config.toml
num_hidden_layers = 13
hidden_size = 256
d_expert = 272
d_shared_expert = 0
router_score = "sigmoid"
normalize_top_k = false
balance_bias = false
lr_router = 0.000785
vocab_size = 16384
norm = "rmsnorm"
norm_eps = 1e-07
optimizer = "muon_variant"
max_seq_len = 1024
train_tokens = 282700000
dataset = "wikipedia_en"
Below are experts of layer 3 (counted from 0) of a mixture-of-experts language model. Rows are named up (a neuron's input weights, with its number) and show model dimensions 0-255. Each number is 128 + 24 x the weight over its row's rms, rounded and kept within 0 to 255. Numbers have three digits each.
Before each expert's rows: a language model's description of what the expert responds to. This comes from a sample of Wikipedia text that the model never trained on.

# expert 13
Description: Sentence-end line breaks, headings. Line breaks after a finished sentence or table row, section heading markers like == and ===, table divider rows, and the article an.
up1:122100156113106137117104129129083091117115143123079100107135164111123085131099138141141166131132138124133140137124156109110137135114126160175143170092100154140121099121106104136065112115114152166203118144078156150130125151102119124114146200135137081130108119171098190142181142105172148114132107147105130157128101123130149098167069090157133153128154142131129102135136137132127120117109152111153128123161124136121112122139116163122135102145119128145144155103140164138104114124113162101109146158136130122121127118161127114140128114127145141137192122107117141086127121158109131141158082130139106062107141060123114165146101119129124141147098115142135149103124158181108107111111163080119128155128091157104133110125132152149146105124115141104081119121158125144104164139141162

# expert 18
Description: Commas and list nouns. Commas after names or clauses, closing parentheses, and nouns like Games, member, Council, Height in sports tables and lists.
up0:144141133126196151172102124169094146113133150134132121106131188152161156116110099150105143116130081169138118095135132110156098115122118156160102115113150111121144129091123147096118085136138092132111153135092130123136119130121074077131135154107178140109128073151116136119157093163148131122099095141125120129140120080127096128125117110119138127102112118167100100108124133090144122136091138137145156144140123143134106112132152146109137124120150119104166111121108121157145157142130110170098117121104116151148156154153124101159129130123086121107099132203115098182098112059133111111104148122076120112091134131112102101109116098161107120181115126137103124141147062162092114109137129090089146097129116069119147138107123107115145135118102144119133113112155145121084100120117124

# expert 22
Description: Word-final suffixes. Final suffix pieces that close a word, such as -ary, -ic, -ive, -ry, -ard, as in rudimentary, forensic, Freemasonry.
up1:192093135182143149147133105136129114139149107086096098091098094089162139145119088121130112148125080094136168101112117115146120111128101130155147125133123130096079085129113148136121172112134149136125110139104149167106135094147108140158090107120114121138118109137125141115103107114149110088116152085121124101119181148157128127123148139142098118111146099121139136166153141116135132126085133089128100068137140180094161104177149113148124133157158146132155125130163147167152135142102123108163128133121101122129130100113102148110108104132121106123137162127145100126073146110148122133121135169143118138128161147187153135155076114146120173144127145162168099127130122129104105140144136133154107225145140120109149136102128150123127141151135129134108119148088110091131117182093133

# expert 14
Description: Colons and locative prepositions. Colons after infobox labels like Place of birth:, time colons, and place prepositions such as in, at, from, near.
up0:123133138120128090174134152125106173110137124098118122177133130144144137132152092128130166114125157115079114143197094138136119123115137082134115136115126137137117102131146157083120115147109158117111101131118076115125112040110125128090158152118169112117119113110134135130105124181174124128105087105074120116098115119130137113139135157115145096092121134098125173115127105164111123119118120108101128124114130160117130093116101172112132096087150096128110113126107125130156126113125153098101170091118129094134124138133103114161150156113142124124119060143117141122116124110128086124158156131137093136136135106131071152120115138135116071138080143172157096167113159168153073149104142101155126152094136124103133145135157125134135173122137154146155104156119140088119148167105156

# expert 23
Description: Section-break line breaks. Line breaks ending a table or list before a new heading or section, plus table column headers like Votes, Candidate, DF, MF.
up0:104119155128176124099145120153120119130112148124090104139111142132089126126103134141117124129136167119151108119136111130147087107126120136115155131113143127099072153104150137108148199088128090133183166113156154136132153121108114131143149169108176147120134173138149123164160138124142080107136104163121142153102166140119128126124116119121107106118128118125089094112142122127121103141130100139133139148107117151102179165137163113078107099135130110102108072115150068106058096110123109151144094127166134146108120167069145157115141132144128095145122095132145119061147126125134148130129074145109106088137128131118127103140108123111164111141137126123122122152106066176106151164114141109159130148116086125126149107135129130107099139104131146172088119104119088168132103142141097

# expert 1
Description: Word-final suffix pieces. Suffix pieces ending a word, mostly -ing and -ed, often in titles and names, such as Walk-ing, Fall-ing, criss-cross-ed.
up1:151108141103160124128130109102092144129129181123142157113111137099149160143148154142109169128107138133097166134135138110110145139162136211115124192127151110106123118126144152119155121122110186106147102131169140105138135086108146127068126098146143149116109167132146115130097125111110146134140151129146147153133139146118126117088093117154135108090146140158142135121161134105165078093130144141126152143180083128138167155102139134128106164111117133074107108105159147132126173150114153091129144154130096200115122141163131098092131139093117165160124127140114128110128130143114105127171142162117157137102113150135134157106150132117169155165128094129098095149111134137110074130124132120138110142116131125128094158157124143182139130167124108189147191139128128114107109141132118

# expert 21
Description: Copulas and auxiliaries. Main and auxiliary verbs after a subject, such as is, was, were, has, been, especially in "X is a species" definitions.
up0:123077080157136116135115111090136154121146122122139138139131153127136103115113110082163088134115099135107102087136132112112119135109089094088165145116135133094112091137100133153071127100133106121148116152116105135131120136119128132111126141101178137152076110170111112147122110141098185136088140194156138138167113149129138146103089098123111149124107097144160136128155104113155116140112139141128084125123103125099129176108161091112135143155133110128157099096128090154142139167090117121114118086108135156114154148151110100128093089146128138160113185105134106112124152141125115121136142098113136125098146116181156141144149057079135133059095113119117084148123186122112171177101103137131142149105107100121148130110131118114124143128123132143136128138120112151095149140140106

# expert 19
Description: Digits in numbers. Single digits inside numbers such as coordinates, model designations, scores and dates, as in AK-47, U-96, 12–9.
up1:133143126108173142202109109132076117155101156137101140115101142158155125098147123128110142167137136133093185105112151114127116100118129124158091108123121095138120087159136148166114177139121109135121109129115110136137121122095151088136140150127160141112157162129128151164115099188115064121134104123131133138141099137098089155148099133104170135127110113154129170141179121138168153117132137149192170113131165146103178200115156126111092159113084127147142113137144132152162098134107171110127160133110152085145113115136102163095126128125121144108106116142105127128130118151113140098111120101123125079122142157123124170114153064142150123140086130093115091138124111148161127119138120107149151142131131115102122089085131150143157122147146117141109129140125159129138087120110138

# expert 12
Description: Opening brackets and quotes. Opening parentheses and quotation marks after a name or verb, as in ("duke", called "a broad, or (to Querétaro).
up0:104106101142129116126131161156127088123107109160082138075157107134122173124110138142157145116168147136151167115114093149148158075109132109119099097156146098110153112178150139121125118123129099125136117105103124103115125128093129100130092124158156136177188157120139120096165120170082123131094124123090137145136117146101154129080103107121104109132115167172137148175118147147113141117124117107139141153147131148103106152123092099123092132152138098139165132112164172114127122111143144066144104071169102107156159111140154122148124149121189142116121133148151141126158091098114159088173152151143139114104123129113139123135133119115116114132121149111108105136145141177146126114064135143147103135177103122107166132109128121127127105150153091105098127099145143152105129184135115

# expert 16
Description: Year endings, time words. Last digit of a year after In 20 or in citations, time nouns like time, years, then, and clause-ending commas.
up1:130132097108137142118144135098071139101148120147136119136098163113151095143170128124117139143144139102126130150098075154090137062135126091134166123164141120091132109097134107118086120127132143134104114157117165105139125127090083179118109131132114105118137135176124130133126084117118161163134132141166121115112148105186100126126164129151082126115111111155125143131098145143074146132114120140107164108141189121147156123135094172165129113123137108155128133095101111129161156139105105135122097109115137108111142132173119132111140125129077175098126110106154144150151090138082123125148111153132160093158114107098137180150105143085147113081110153136139113123131102153118092131098094114149161116118094145130125122111068094161131173156151126151113158127083133125154139150104140

# expert 15
Description: Table cell separators. Pipe separators between cells inside table rows, especially after numbers or short entries, plus semicolons closing list items.
up0:126144142120082146099140134158127166128159122137100111128119131086115102111138122118137131149100132129125106141130129129093113174106106133103142151161155117117096152108153144115136109169166124169125117127151103098156112180163145144057143109081098187156125113101106145088138139115132155131149139136147132136137113116112087190120118089132151054104144094141115125145150125108112117077145122117136122102147083138108110098148140106128169127151108156090126137103112132130130120164068131133106124106145143131132134128113123172116124110137146157157079129112114141123091154123077131127122085153103092156143152119145125130108086123105142125149141125114118124114135155106145074185099104114127188115140159158123136091109098091142137115132127146131088096177146148109135102169153143

# expert 4
Description: Space before numbers. Bare space tokens in tables and dates, usually right after a pipe or colon and before a number.
up1:153107138141119133118104149123140138155158129136153112077139130115114066160125137111156073131123159151119146102150151158117161133081160149102102108136149175129110092118111156108112114107136096140122150151118095132127109097157107113118142158136123142179137179121144122122137127118123099157146142158145151135115141151104105166112120097112097124137168137116160153151082127129119140120143114089118137121113105105148097122146115119145145141125075143147126137122121145176080132136117152108115109131151168134108114124173150130130141145191174119141107101113148094131134102079112162098145140066131107130119156106112135164128085107141121148112173143133205157104090144127127127127120074118146168123115093130131117109132089134167146119106160142106132124147139074078075132098144124